Weights of a small mixture-of-experts language model, trained from scratch on English Wikipedia: 224 tanh GELU neurons an expert, 2 picks a token.
Below are experts of layer 3 (counted from 0) of a mixture-of-experts language model. Rows are named router (the router's row for the expert), up (a neuron's input weights, with its number) and show model dimensions 0-191. Each number is 500 + 25 x the weight over its row's rms, rounded and kept within 0 to 999. Numbers have three digits each.
Before each expert's rows: "gets" lists some tokens that make up at least twice as much of what it gets as of all text. This comes from a sample of Wikipedia text that the model never trained on. Tokens count by the router's weight.

# expert 11
gets: " |", " of", "l", " was", " The", "k"
router:499524520511502498442488494547524481491506526491515539491496506506497501464536508479477507441482494471493492503486558518463474468505516500447468450499483518517527519507487486468514508511496502487522440493518480510504550511501514536502524508491477503503552513564516488483550502492511472499510497495488480557512455497425514489515475459500534493492518486503488514482513552524514441498443490532504470532521535515531525473509501536532486481509491481491488451516477518491497501484556486466548526544525496483472510524509517515498485492506496504472506507496448525482499532515481488523
up14:498502417472503453534472539507488495484473458509494496448493551520509511485504544510533463485490475520489543470481501498480525544498499513518481513497509495459512522505507512477498508504515462488505497479482495513474483491494514475516492497529500482524500489499502501515475528528513539479537518503493490492472518514518513468543514512531530531424483489481526478523485497478517507498469519510477529486564506490510466521560506518488531534461531510524452519490531479548461475500409500506482473493485506519513489554546509512491485483460533494535492519470500493495516510487461507504
up15:458483449453501501521475477467483509502497463498495511491537502493542543504501489517547473501493498521486527522463446462505490527491519485542520480504524486489500492474528500505492481487490472528468507503536496504483483507508491506453452497549529487509504446449494543502446526489525539485517514502518493486490554530520492490487508508501468489490464495482493491511472483453497503472503512505507521502490537475512467520513507481439506489485500517554530517496543471515481499493418502506455454439464496522546511528522472474477533521471498511463513529487506486518527500502490526501
up16:494466465481462475519461451503508513517500470524493414494531493490510510530506542515541501498480513515490514494509485471469535470486517510538503491506502486477499492502544527477450497516525479510486517483528526495470458509517489475494478488536519508487501442460514530552472532506514500523544510475513479474538527535532465483525468521531502503461489493493506476536495522487499490504490515477468535506533489466511455524464504464471497502479513561528494507541516464523491523485463501501479483489490500548530470509511434529503527463469487527500497519456520482481497513511523513466
up17:460481475450477474553506490493480557474469489477499485495509490497519529498494498559531476526486487533488528514505526503528544506496485485508513518514498475493476470475543538524503497498536550486464518496496499468464505511493513466485475502527496488496494475452502534520488508498505566509507513497554496504526528513526528475527511525506506465487495491485507499542490514472505507511489512466451490469500509454472483544512482487496536482446523514561487502503543450512488506515407495532480476462486483507517508531518512538479536497492503513461506537471522515522497496459497494477
up18:509506493473458488538436517469479519509498463538506482514481461481539511486495508538502487514458500517490530472524491478531542515488516502507510491491540467475495493444541550470461473421529497488472513486517511488486429502496527504506467507538518507487493465511493538510510508480521563475513514480535496481502514488516498515518491527516491522484501446492523478544500509460534509516480515496494532450517498504491459529503478501489481503507527540520509507525498478524473493490461497529472490503502474519546505547496473515509500519463521543469541555477467476488517491501493508478
up19:492477466439499465516471507489522533496466415492497481506495488500527522501499510534507508499488491504487528477510482515502526517489523504527495467494512514508486486501542537505483467478523503515475521467542509514495490530510503503467448480547535483508519471478514527520458547473544532471495481482504500458507532532523501478547512506532469512483504481498466459533486520452496528510525518514461514516521522443509480551502466473478491516463508517525494513497544459521523513473453536527458466479463476522537502506491491510509525511473521541503511503473489470536484497452509484487
up20:492471476437466464521478482469470553528485481492513448487520487482554524479506500533492484488450494529502550503493489487521536499503522510519528468499521488491506497495560509494455478448518509498468501512513482480501502501517511491443489496531535503488508469490542523523489529509521519482513486534492510511529529514531489495517477518517522470461488467492477488512466474465467482511476476478485506482513511480503450542480497477474494530468507519530510521462547460518512512526476497496480442452493487550513502550503488529516512533452532509491548529470525487514504510467483504489

# expert 10
gets: " of", "s", "er", "on", "n", "r"
router:492486543497447493494500487524504460526497527482521529457531503501498483491512495466442525506508459460512472508486521492474498470497510483525473518433474498470495478504512515473544504447482534512499546527492526519537507517542514476513529539499521485549533499478500484482503482477511522496487493496532506584457478488507490496482542535498512526486474529518527495479519459486534510491517444529466478525442520460472510526495484470492513511500478477508485493480501503492533556483474498517525493479489520535521517507487524518481507516483498494507545497489516497485517572493469542484
up11:457461527505502528502479490489487535553526464510487501505552501512537511505466497529515516474446492503528516467547512501471469498531537507494528475511484476487488486497529523492457527491522506535457508478487479510467492481537533485487495538527500488544498489502480514508478524492442490507500498476536494536494518504498514528486539492531536520532490500466459493493504441495437500461463457532515493491481512472522488509462473519497531496482511528493516510539518507529474493440480497488524486461487526535575510507511489505494483500479494521445511509527512478459510507487483489446
up12:518496471485491492532513484554519506541480489485513508513498497518518514503489514512503540501468470498484486481515514513497515491471507478510556466491462491496457508522516516542477514458522487508462523430500498456471492527497516514473513529500502514518499490463474584484507511471526527504501489513478496527533507527490491493497532531494469508537490513505502522506515520490455456516493505531523501473469475503470509591490473546494506498470483509475484495485535502514468484496468515485482496510461525495510499514522476524435528557469506504502547492495537486532466545459454524467
up13:469484513495527520542504503517477476514515474501512547513480476440544522478495532534500542506488527504484513489507483495515506489497494501493507509478535527508487489446532533521521489475473523493480467492455507471493507538488507459521498494529523547538540502540475530496499505482525482483510477469516479531525474512553504479455549509499524529523507470497502473510447487495487475483472516467491448491472472450514503474519496466481501505500540493483475497515508471502507494502492519541474481459505485494508525542511550512460504492472487514508564550511536473553512508451457523479
up14:522524491515485508511489495505485544466498499486516503526461476496490541499482518484511507530516470538487531502489476490535528472495499477526506496475506468483517475462525549494519492520512494514483483522529488553475475507493472483543463514502497461502473474487487511480487499482475530510518504495551525459484517479533461461488508502516500500555481484451507524494483497476558514431515558480474570469511493486485508510515453497453523490486499508540508523516517476536477515438474490507493456494462513540495506569508455512514483492477509511503497532492482464460544515509515487505
up15:512494505508514492507470530482482551518453492502489536518495453477484519469498508524481488478473458496488518466523519546490475518475521523543522503490541511495479507515534473483499470457527567506497515497498501516512502536474521536487473520498486465517479515470497551542522537441533563484491491476505471514478511494487506473494490513539446544490500500524512498509514451481530545495475454486493488477498516498490510512524472513492521491458495520478532490516493514533498482439480575478508488496482507506551533547516480483534528480468493519505517506521502504491495472471473535492
up16:538462485487540534565463482537472487507492475445516448500529521502511518482492474515509481521482528507517471512517503497466476527496543500499494447498529519499487494541492495503497501511539497487483480512538499464492510474487506509516476497527559549515528495485459501535465496541455540518471512502497508532543512498528511478525523511514520478513492500495497486465439492499529484507494482494477525466468498476484505542490510484444523549516528472540492483505481525474529489460476509456504480463484543498506508524563476514481458483495566491515492520484498487479523494499502478494
up17:434523481518534471495531507476539528525491514476436512521497514480488516434476492541496518546553473535471502502499510532520478507501476487502528512472473495502550480492504522468518466497494505496489489497515513451511557505500504476487512537514491506525525500532546527537501499534505522487524506498502476532508525468483493484488482494504482490498490512473505499503516502466526529450543477467465462480485499478467488499521501476476528493497523518527529505524524466487529461528458482499499475455503544533506522506525508471479532480476479469535493544511555487492540506438464509519

# expert 5
gets: ")", "–", " to", " 0", "%", " 2"
router:470531517515505484460490511468526485513494470519495507494507479492488486521508511475472517479542503502514510470505474482452504480528525462528531497517526464532519469522512481481463505506485510472471501527467492437521475494464467524482499464519495479487514530486462494513454508513504527504466469503553526443547492494495507464501515511482456525535487521527534505506522494492513510511499489509483515490536526508490505474534478544463474517489465489511481525510534466516503481495549507462501491501506480522489486541504493479523535504509472490508448486439491462577521445447516547524
up13:501461494498510512496480549484472477516515467490500507492477491432519509500540542450517476566492512495512499517491481495487544521473522468534521487519554515507499504481509555498529520504505525525478475446499452512471450493466497498498523510496505501472511484527507532477492495506502541473474490475540510476476508538532541481480505516477482490476497490518485492477542532487448499506509545476446516545494498495512547474498505471445549468474548506518464493508525488542503465494504506479480519463466490530519508545493510463527542503493479502486520511495466514516481516482489500483
up14:506492464435479509493518483511475504518521494458524483482483508544494509563470499495493568488494488520488497514505466476467536525495463502522497460466474490477529466500485499486476508485540487501483531444478493492494512471548476512494508528504505527496529495476499531499486494510474517544494456517563496514522528437508498524509500486532502551476497493499504516477507489484496523488543565469441573460488465471450497489511496496489524479461487487521520502498540501538474488505479509505498494491507503525509478537502506521497495561443482476503515504502507476478502532470506506503
up15:507519476478497476524471523484530542540496490534519506504486505481524501439470527502521470485527514496500559512484503526485540489515460516496498558471521541488543519446522441504532468506491471510473529488438532477509483479471496481504465508509531441494506508499495508501472475526459539470515516487556512514532501461527488539492475521513498508521506495506472512488509501499522513485544488518467480469500472462503475512505481481478509475445494506512517507448492482517496517496467499513459500543476481521514487503484518470461508540479520478571493501461506495520529505486521534496
up16:468518503516490491498476488552478504482464471503471502486491533481530497478470501487507460532506510484482524512511514501500566489527480467515543477508507489482524493486553467486498527467526533508486493513501527508489516521497510478510490519496499496511506517480508506464501494492515523479492529523518483452492522514471454484468491474528509524464520508524522525494488459481502513502518467512513463476504556496476501519529436522515483525475534498524538514461532512542417442504498539501512486471480546479523498561500495479516519484453534500492524511493553454561488543477486507503
up17:446500483462501479555500527451503490525487459516506461497502531517514503482504478481490490455502515492485583523499503512471492534484496505505475519494482531464511471523501503505542455534500499503507505506484530514505515543509482484499487509528538462478504492482520498515509447538546537492519473504491503494525527505504489506530506502515441508514488499466513499485512484504532505510464460443483506522501498494489466446552507490527496455499492506536499499507521454544541504503494471534466494539478462493512523493525547531488542499456525465490480460493495524540501524475484501442
up18:476434455486494473513532494484497529508499503460509515506533554519531490489491506486514514523515484524475507471526523522516504528503487508501549482519543496541474467498502501491493519505495537485462531487470515495488447488515507525518500502479530498544480477499490527520480540523442484512494477516484500482500516493494555523475522509505476444482519510504515524518508483494468497503514516467472485490459483504480481506509515539434513489456547501492470506535535504490482440528498469458502514469521468526505491541497543512481511511472469496478463516499517460542485503475576531459
up19:464463483481519480532488505424470513509544469501495499518521483478511512511462530457493514491491484495514488526541485509487498438490566485501513530530510437509470508481506515454515529554503514498494485510491488462463435544476494489471487485517541493494486498505490485506500520480496528532479479485494494469542506545535492488492479520499469545510509526520509482453525494501489516523479523528477528539492511487485487506549524506493539481494455531493515502502469478525522477496500538457484483527474475536517518517513536471483503490450504478469502526476479473531517488484535537475

# expert 3
gets: "ed", "d", "ing", " on", " from", "'"
router:549465457510506509490508484504451496524490484478492492467474478498522485484505532499535479535524512509513517528462478500574486514534447523548535512504459494525469501459493489515460531478485491553497511524462520496514503452499485511479504519495502468492520476483530500485510496467479519528542450476479521502488532509546514495545541531490481512476514467527536512503490452513493528539538500490495503515492446480540471499489505514524554450514509509497525483493464507472492485487499529481489522503448530492479498475481504489489526470542505476507455508508446502482464512492468508490
up21:524512451477517459490467499486495499526509494546489456505485475479539523496526443528519531486480533516478488510466467506494505492466478481542554490467481549490529501462502481528487516483483517502504501510505552493482511513514508471467495522502545498477486495495519553506505486499524521493511521518493509469518517543525493479475474553505515502503497535494498497565548510502541500497508512482514478505523494486501512488465521487478534514510521504534503496515496487471467472485483537498503485459509505518505534535469467498446484500429467501484483544435519523506541481503504561447
up22:510448464459514504505466472474509497510499495487506464475508475473497523525512489557511530498489509516474488497516472456554503504498525524519510492494487481444509534497514485493467489505486501503504473528531488531498555493470540522489511519491527477502525476474532501560505509493534553520513510548461512486502533492523462520496489511508511526479489482487452516530513545487488476508472499436498536485485503551502455478469503468478517512496492534526516476540476519513500476482510528504483505448512499499493471530547481577454514505485557495519494493471460485498503495513485478466
up23:501435491465495480501531460502524494480520530529519494531491476501485518457502418545524515511546473534489516473501512438515476531514484445526473482476506467482518460492497485485540490501499502496500486483554495474496524506510525496530492506492489487490515495495497514525528516475513482527443554500484508470501538513526470492490485499532520493495501511469504503541465544508518508509523527441446526481491494505433520493493494491469539493501516543501515544507498494500493487542465504505506493445503496518522477523507516560455522481459515504501478501488524493508523480498489483539
up24:499504461509487511502506512504511507517434517458493486483547476464440505510521491498508469539507492491510545519538481445493515530487440491550535504542492517481432559458499481508519490511489561505496505477491515514484454512520550493480489504501505499475535502433480516513535519477514484484525488441489485485524509520495502458514542508533503526497504525506507517520501510502562497514498481469487498488495547498522503528489480469479517495477547542498498487498508490520515504470500553490489483456481484513498469512500477526524495519509521484524488500457506456508545518508494480530
up25:498478476479486506522497521526478507534496464474554512523532536541515504514483520516523445503485507485509480497519489492530504492495538524500498479495522471513465506491500554524480477511519491518495541461445433510477526522501525548449502516523481489507470513564457495490461550485503515478492509532547478487486480517495524502532535504496490523501492490520493493484543430490507469503476505543508513468513446479491470524519503474466506467517499502495496509516510503508513505490495469512496477505492485466540442498504518442493515467501467550435520491531513532498470494523508503496
up26:520484458480503510477521530524484525543481464513473490477531483482560516466468453522545522509492480519488512510472483486542521537494516528513527495505483460496524512482496532514456468489470487552489516506476517511521513499503488512468510490514498519488557469496524513485505457476491521471507466537529492500495521501556528518520519505482489500494521441526503459460515517483553514529522471508485472438507487450518509509529509479512448469501484520508492487532503513507490486494489524519476467496447491543494478480534486479529543484518522516461465547498491532545494515491508463493
up27:514490493468463478522493507456477517500486529486506483480572504495515504507513518520547522462441522499509477535500510486507484501488493475540523464534494483495477489467509531540526480526475530504505491503479499520502445519490524494476495503499515580500552465501479538584494506443495505498487490477481497477480505545501503494452506540560501473545502482511534507489491496501519487500489482455520493505456521449474492526517497505512502506488503529502494487501524481496521507543505539473496500520450507511522470509482483506429488481471499501490500479489545522475496527493493482449

# expert 2
gets: " and", " to", " a", " the", " as", " with"
router:494489518492527526469433536482512489498515544456490489487549512531504483559478534507473515511536498471483535501555501527459479527492514461512504539480528436493486491505488511481504470516501504497498519495489483540506504499469495466516503492497536515462477479543505500532473520518504483512465516516557481462521517475458469507518477499541479498497500530500464487486485473503463453488509487503493511487480521490484530500459525441511490495504494532454520525541523475479494500516464533520489488483522519474493505478530527499487471501522493482536528512520554477524539472527547461463
up22:522495485438524463491454490447443511538542472490505517445491504507517520530526540506565486500493515511491485513504467511496515466520508511505528544505479501514473500478485494485516487506541488522504501510485479520520421487486510482525506507499507480493488458485538527528507514490537532470490500475526502500501532440489490510485466496511514483499495481506494487492478488479493550492528487479513516518522478422508509498438492437468487497500450556495481499512493487501441496510456542486516505507502520523516492485499486499503534542468498500504469523493475479462547497490525484496
up23:516489470510485463543457551473473488494509480527499503503486520491499506511494524494532458494485507498486489463539493492466493541457498472499468481483479480495521478481497474544470446518563477511507481499490512477458502501529469508510481493511492491503524479557517473496494476547490522501496516474509499477473556506500490513507448533536533480484504511519502508534519526490485539514538489514468520533497508469501465500545488437503551480454558517510511479475502484503476485516489519497468482489499472521490509519501477440484496568513499481527526503496465484522536516494531561471
up24:473509497464506499483486519495471465558472506504504501478483510499486496489443548544520511554521466495510550485523514531537519444515476515546529498513504467471511524476504507526491474486536467514494517542498508487482440489542468488512478508500516502488519434516501497524522534523486484498529525512483498473511535512487482512512480488557538476488516506504487495485514465470495490470494490462498552475520492474487495503522517484531496536508487497508483494430514512536512556474473521505508483508489490487505532551490458469508531490473476483522515510526523487518518506465431505461
up25:543482510469465522511505508504469494565500481524495503488550465580513518485499481537450542489484498526489524521475487461463506492505504503527484487500513511481482533494482533526493442522502514513501544506529490512524504480489483494450477482501501533492486521488566593546499527464495546527475447476505502487558499475509503519529521492538509488502493507480488443489487511493506498498480506448505536475505508463472462532489496518481489537488483509517511488505490501492473488554483492471494487488518515515492449484471488506505496514466497510497492485478537511480476512469510477495
up26:454520529485470559470428487441457492495495473493463485508518476560517513531486490470490531506458446504487532557521497526551495485471507502528478487481525528513512511520538515494507468458517545525509498515509493535473479495450488508485509483501509497503491504508514543487522538492479478518489481498465462495537523476516512475502472493530509535480499497500504468478507549480474521504457477481507524517491515515501463509472475483521514565466522530486514505558496497523500548544492486485491500491510498525487474518540465492533508516476466511537510490494476490513500534493491481528
up27:503462490523541470471487525510467535487523503498495461518486500542514488503497533532499498481490453503478488448476495502512565464484512497497510483480515502483480472486480507541460467515547515504486471489493498478471508509551520466517479519500543549504484487496468533480463528473473472527493494523488506519515518483523456448509497515532487492500478497498511463509486492514490509499515490476506528498486430509522491484477498541488506457509540505503480532511523484493483479497543494551446480481460438526508462523501525564485491526498539511474562501500503467481502492542535514493
up28:419501501478455451527493516471506491500456522531471464488538501441555515533532521494504474469488507499496526500502554511513550495495525519525510506511491488524440484462497509514503529493499485509484515454475510513507497500517567478524498550518536527502525486492482546499493499515476487525498497481467494488505516523503513522520496496533509484503489485462492481483424514483471505494472469485466473527473498509460514532544491498502499494522483485493434516439523471495497524467478527517507496487494480502541479487523509488508505477493525504555526516504465506500521527493506537465

# expert 9
gets: ":", "-", "1", "0", "2", "19"
router:472480509505528528465489525494543483463541492508528512540472473508524525467454477501535486495481503547499503508502505490502489478475551517508499504497486497491491513550493480482512459510504504540505440493505489510437526550495519524512477491497512532519510514545540495508502520476518485466481540459467486476469503505497500448485507520481426499519496546499512497490491513475528500463465507488543529478519542514498507505470581540524530546491477481519488512510482473504528494469501467516509498487488475470474511473480477512511492572527494499476489503468502490491479481502499555525
up17:444437503471511529479469452500508482459506484467439515508476476531471538451475461543486477519522502544504552496495533509519534516494498481547514502515502498505542518509501494497496431522506496485485449471503533530529533523544485537517505498510508509519476511491490527509515545525519492455497563493507503481487521515477451512494511509513504501463474480473526490520511523481498490473467482452518510479517511505482507512479481504484495502440532496514497521518470494538532511494489485490517476474497510482522466494509516464522487535509491509555471541467532523516496472481520529511
up18:436495496469516519511472492491478524518517469477458495498495488505519546469517477477513509511515469508493494499473461512455530522485509501539515511480478496505527437474533509494487477484506496483484512462512534483486487513478524464510497504508536487510498509469525495497493524507512507484494476504490500467515537534522506484500488518504510513468495513504510509554515528475452490499528500475508517523526522458516451530460488507497512502459542494548494524545527483529461428489466487522513479534514512523505454529510509496513534562462561477515522506426493499530478514503506563466
up19:461514497502544515534506522493486479480512466532478533523520471501505499553485508522496522470480462519500471452506486508496524512491467494516475468507500521497484511489512533496541480484474517529485497473487514528505443515501545519505504526494525544492508471472518516525478513483527518519476506524509486471478485486474478471481555503518490520525507485487484461559486493417511472498490517467514519463551521527545490526491524464477509517488497566503504510470479488479502496479463518482463515504529450498495542476502500490416506538491479554526473504507455508511474489524501502501
up20:474488474480482503526493502496481516528523476479483499467510484495499511504496522528503466494472462519468543437490480510494524484460495475508519542500512493459431494478514524485503464495534506464461531488477457503481469485500501485497448507524497508499472476472509503516490543494589512478548488490495474477556504482505497481551526522523509522476489464485474473524485512480534518494514490455507527507539474466546487550534488513503501503514481547521513510499517478556505483498491515508482484519504454499525484505508497529531534542435535509523524519497504489512500542509500465517
up21:489504507492527460479501542511503547475554475466446533509509505470511542502493499527503471479481453501476563534505463493543456522520500475532497478529491517518480488512521522512543480469517518505474509453468499532499514519498543471519461516504498524508505490503504517487528490515528502478467554503471470506465520498483503479481500487517450556521503477486530527542483480475469491478492480499515488462530532513515465500492473500441474481518445514510512509503501482517520498472459489508516497530478526501511514486452510487480483523483493534541484573463507459501478503487520484484
up22:492505460465478506519465492441493469538450450516543490471528474492502493526464557501484518484451507505503472486521487476530543529488525516486522549531463513465435459477522519519481473464495535459488495480499501477485485490508521538457480492561527516496515502552518530535446518487526490504511451497493482476528499473490519502535528500495526458501483487486500458490499471494515510527469532507499534490497526474509469551493478491504513511487526503534493516506562481482531453532526485494512487500501477530481507509502515503494506526506497494482486530489507485498504487507491542536
up23:473485469489513521484463498531490478468459419499478485530509505559494539481528498513538502482521479522507513526475476489477504529510544508487461500513497505467551534508537514483485531507555464547494493507560508528501501515474532463467490432552503490505543468522544505474483540495507516491519532478494508508475505523539464488474536507488486505459482484477492466489456513491490540530516513486474539519506502512491456476517463487467491508457510514523470523507499484524513504517504495483469471501499491500503481495509466548495506504507515503512475530505540501528484529506447514515

# expert 8
gets: ",", "=", "\n", ".", "\n\n", " ("
router:505458512536521462562502452455468509577505495484513484469479525456467525500535509516464520506488510485511497471518501502539504468529473485533446468524479564503502520525473523514528469495481498506544536504488499490519534472515530479491500492491494463546510526423457498521458485501524492517517500508486521526490485495478501492474456511495525483476486492508519488495494522487535503495524463481477478485472479507481501462529516520525520498529539486507482505515510492498481512478547491508480485536524518519494522502451471468459513519488493504510524485500515451535534490546492459482
up17:468500475500520501507477519468461520489491459527484500492489520481522522553483498518522519502471486516460494468493492485501526514515504539534512502507509509461449498521564495459452474492475516508485504519507453504460512489510491518469505518530535541456511476507523532506478541517488516522527535510481462495476520458491476494531520524535493503526505472495516457538460505443539460504469543527522543502504494494519469511496509480467500536474538540510486479505507469489514502512463527522471487474516468512516529539543460499493504491493535531498489505453437498493502543496495544492
up18:514449501501527497556513466534497547527490508477521464516484489494512505494438498517557482516495479498489565483521517473522485502472495472484501450471468523501476487512525529466480483507484499496486548462508522520484485481554497527477492514482487473525477494448495485512437540483477485524455539531514491519506502535498493497517488516478492493499515507529505458505523495498444526471537507486519529519512472515473500515500514469483517477479518496540512499502516509528486471486487483530485517501487490530506490494510531507488530538485560498468527505494497441456464505579480468484
up19:480529452513521443528524506501475484538525499496481504483528522510534513511494529475491490468537492521512506512530432517496466486489521515537470497475509509457550509504510486499520459513516453493492525472474527519501497500501528543474480446499510478539474480477541516496478465548516540499547480495501526456500538461507494503484482483525478488504514471480492489488405472483469517479478445520496507503544510479504480477564509497476496510483531509493523495533525483479487519489479504480488466499509519523498508496520482462492482497486520496570490481506513515481527526522541484520
up20:478481448500503502504487480450476482468492471523477508470492528523493548560521513527498536501495507523495502493486507489472508507501477508510486524502528527477516448451502486487523436476506485527495530482510483505505490536546511505513490503511521465548517492520550535539493528510554502486543492484495504453516524482490499495502522500468485508495477456472479496514475529464543480529499509486468539495537530499524448502519485488453519536503508577523539506525507469487544498471484482512487469471511459511489519479536517506503504518456478553528472503461474482516512484515489502521
up21:505426477495475494478505471515494515513488498539496538454503506499499536522538495496540518515458510505485534530549481528487525479517507521498512477479481523506520528511518470493492474511528474511505439500521459516501492489520521446529508525500510464501505494459520509506445484483500517526545516491511467510471533544481506480495463518521509552500504504513502445473525495482491503465530457508523546477510497519519479485492512503486545443450486504519535492496483501508501473452483510473509483494467509491514533488505491487563500476448515546486559520497506470482516551482474523510
up22:502463485483468481536499499482498548496504468489483451522485451505479502496483474485490522480462473530506534512457447521498489523503499487510499533470537492504534503452502504515477431513522485519489462488506534457532544496499448498513497530504508509513490515474507479534460506518489506494538558490470527513516510499511477481471465496512507485486476506474525480537476491487518541482494519444508551494519519470479486500459479485461549524505503484519489524516530467534472507561496500481488481455494528519491485540501502520547492530473528505522573527498524498503513498496522522529
up23:447437493457483558514501502515467533483473492493522496469484466476529516477441500528519451467513518511532497512476494476465519496520490472506497499504532486496503482528517485493459537489474516521492492494500475497527479527556544469500499517499509527468490520500489568493521524474503500521482527494507503480537489531524531567505498475540498468514483506494478509466470489489502467520453487480526475488488491517513493523477518475481521517479505457492501530531524493481518530526489536474512469477480472505499437512537531582509490498510541522529465471511518480512485503493493483515

# expert 7
gets: ".", "\n", "%", "  ", "|", "°"
router:502544504497491477522474455503500510431493447509519495531462522481472472497545449483476488537490502517511480498503514458515510513498493577492520508524534527477471471465529506517500484509503485449476558496534496520488475509524493459502506515496471553506492496486464537524528462503488495519498502517482494503479509533505524536474491456533515506541480458515492505546509474487488518468503515519508525473521443520483494475494494515505482545493530524519526529550507512500496523498434507559509508530509519507518515497476511500547500459483502494483506498527534531497532478470497514539
up23:513499519457492489479460467454455516490511521494504451487491549528508510468527518490529488552520486508482499515512478500520481506469466490513487533486504514500483467465477512482453451505506463506525532473483488484490445528507484474523522521507501503483479466514506540468505497469511496516546433445507512494498558508496517502501526501506503520525496450528513467498495507494503516505538525466487540518534510495501445557509488507545509472512496538500531523568509485523539487496468528514466497520506521525520477477493524527488505475495541512533476519497463498458493507546510464499
up24:447508452482465446477518453485508521453455476500496473498467467499507491464537507474505503508477513533506508508513470496505525506471506500498493507492522530489485528458499499519524477515477505505503520466530497483502477509540520484483516510504498529518478483479497544509504483494499536502546526511502525491479522496483488514494449497508487490440497464496475509513514522484538510480552471481537536476521532518454483491526490508496545522451549504531475530527488516524454511515493553517468479413500507489512532501462427523515501490534491510525510506504524547464512502515490513529
up25:441523448499499488517528497478475497518470467556511531458516511435535481504484441498492513487447510493497478496485467493524522497511468512528501466526512502438518511468503507460486514490452555484498509514470511529518508522508503491502507540518536547481500493523528483530495526483513542489499501477504514464479507491506474491522496493503491495512504471511502519533472467478516502528515472489508500490491471536513509474472495473493486527473526508499524502464505525506542471462469544506466506479463484492518451494463461487529487490499480536491488509532537495494500534454471546423
up26:495513489493484555541505500495512486453524503492527537507538506496483483475521515503501497515476467509470509479524479457511491498444456499485538493508555516510505492476513504492521463518466451513517530479494508559492509526507500462492473482503493516460488485549527518450486479481503504498484454542516505542474531504513544487491485491472466470499488495509437434504531471511535510496486519491496487503526526520550497463469506508469521546521524517522561477550508506537518498500445514549475502508499506537507498496506489501496518466461529539458488508517501499525516495461511492483
up27:535485453476472468523501496480516533536517476477521475434505533514539496486451497495476502530506482515500508487463460515463487478482521543527508504529545496476522500450496540489471492503491533494486526503506474492475533480507484471516506472526506525554476466483508502525494496442503518481500471475527508506509530503520486470514461528497494512492489507508490473528457498472463549475526545497524521502521502492481485495448524525458516514469543519531505521503542460521467465537474518536476457467502506523509493523518498524483513510471487506489486515504507501497545522491530575472
up28:511487474507520507535507542521499502486507447510451510474522491518549525496501523506500479507499473553503492507470511495480484549475518543516490515449502515509482512519493479516498478519509511509484512511518476498518493478515509513495452466516521508505498464521510516510457548550498520477526540455470519466493528533529492507496517501474537519436490491475473474530473477455494535480510483501531545478515480522484492499511527456466540529467497519545476533520516481502483486493443505481422440473496492511501493504517486510497500489495498555518488465527533533515476503538506547489
up29:486504462490458451494460505523516510477528503455481507509530532463510531559490480487509526568539491501479503514481467510517557533490567513527465480527495511502513498505459523518495529511534457493479496502567511514484487477545527471485502505515522544482529478499459516464508504462527507479477500522491458505492506511494470482502505507489488527522508490480494501498490499493526504527545489509517530461467480492477490504485485513477476472505512499487511494479509488551504465510491531537504512454455511502509459502508448489486457476501526486496470521516525512462518513446448508554

# expert 4
gets: " |", "|", "  ", " was", ";", " is"
router:494509487509511481520574521537488543505483528534475514523511487478518538485451498486577501537485494523498495545505464563542508502493462526457497538492513474514494477509504468507504547507501512492525528517506508485462469526475478503500497476483509483456427526507522502464506516516476524502500519511490509481489487522534493523497481497444531509498500527460492494493510526508515482500489529462513490510472527482517495507497457459448469510488513498500525481436517526516486481510454476529500501469496499499548474500524541516514487501505509504478508506505480543481421504485509495457
up83:429509463472501456481503515464497485507496501491472535501496495495540532520512512508500533500490478536484501511528466454526504569496464489498479545480472483496490497440484499520491507463465545521503475525497481492515469501514493515513523522501534537496510480488549538494513469504518538507486529449503507532468505493476514544499479517498532501512485493486491500507511498478528466486516509522505525510513496504514484501470529464472561498495532517556520498465505482506449469509460499532471485422570486494511543517469505489453513512513504499508512535510502545473509503517520467495
up84:489475490499501491496477493525514480530535498511498499503484508529491506525532473468450517520484480490530546470502489487463488458502520522513539488516512543482496499527493506508467463450513503502501514504479502538549449478583513492527505498486488527523525494473485497519488513479513499482503483510475524444503486516496506461486506533514482518498480493480483499505467481496503509480532460564489515492533470463473509482490527525542521524538504504511504527538486509503470518489512499500517480504477478481480542508457443491478516547529443491482514481488500446545594522472499464489
up85:498469516465485481541483497539506479477491507510509506496549500494494504509493483539504508443495535481509515523514468498515481518503508492500489502480485512503471485472509514519506508504505491513490478485476530520508465517489509574502487466520505497480570466482508535515424505525526525478499508498569511496529541507505460505481535510503480487479493516486511500519518480484462484470517518495494494487468523502524461451504494447500527484497522516483538486508523499452445485504442509476490485472457514522539500470517515476449509520529525458509441490483553532517477501503451501552
up86:523475488466479481527503485497479496509497490487459493456517522484493536478519514499504509521482520524503486504474478506514481488449517506489522521503554513490520511527496530524460456518495527530494508517526476488483467523507486493477460528500513490517496475491522509519482534470504507501522473479508517490488556517516493469502518524502501458512480486490504497532477463475443573488519522511456491495493500484467482506489470486496522478470525504535523527496564458516451489531439510516441427509487537482520487539520493504454562484504539514479483507492567467495509499467491477492
up87:506510474523525523509513501508429555484451494488499518515529536577521475503487478521485527493493449484441498467465484495506511473482480533519500493523504508490508477501484515507442502490544496528517536493495496528488537481512477501519497558506501508479509479524531501501506506489511537515499478499487434507500507486513494453524479489510523536470524469531473463494509504495488501512495532494488523499509511482525476468534520490543520494455530560488523471481502514479519463481456527553475493550490546540515533486488514492555526503470506516498517484517510503481520490464520463475
up88:452444500489529458498510509511463522473454510472493497472505536481511500491485530499537483505510470510478531537521502519511512488494553474496499536556505484494515475496554531516488511524495534449487514519484506490495529509482512489495475510514507495487479500464475547485470509486477513515511526497517483493487525514508499470522489510506488520536510508504534517549462512500455531514540529490488485486502535470450496521500474518542534475445496500526463512488521445548481494482465485526499490445460494474515469531530515550447527504495522500465524542467482461519503527458492518522
up89:584480501482500515428451497543503488543496498523499512501518534503483514469523502524500507495501478506487554493465481438533462504492492534524538510490487513482530504467528498488499481535505466496492461501500524547520473482466489473458479463500504480524524474493528497541499516474513487524536471474494507497493558504505475529512476523495474500497508478489524487509459482457471482488511506464489521479505529526471460472551495541506469524479500503516499505513486512543538495483503488471495483515519492548493529543545486486518508498462481494491535540478544501483548527524491500468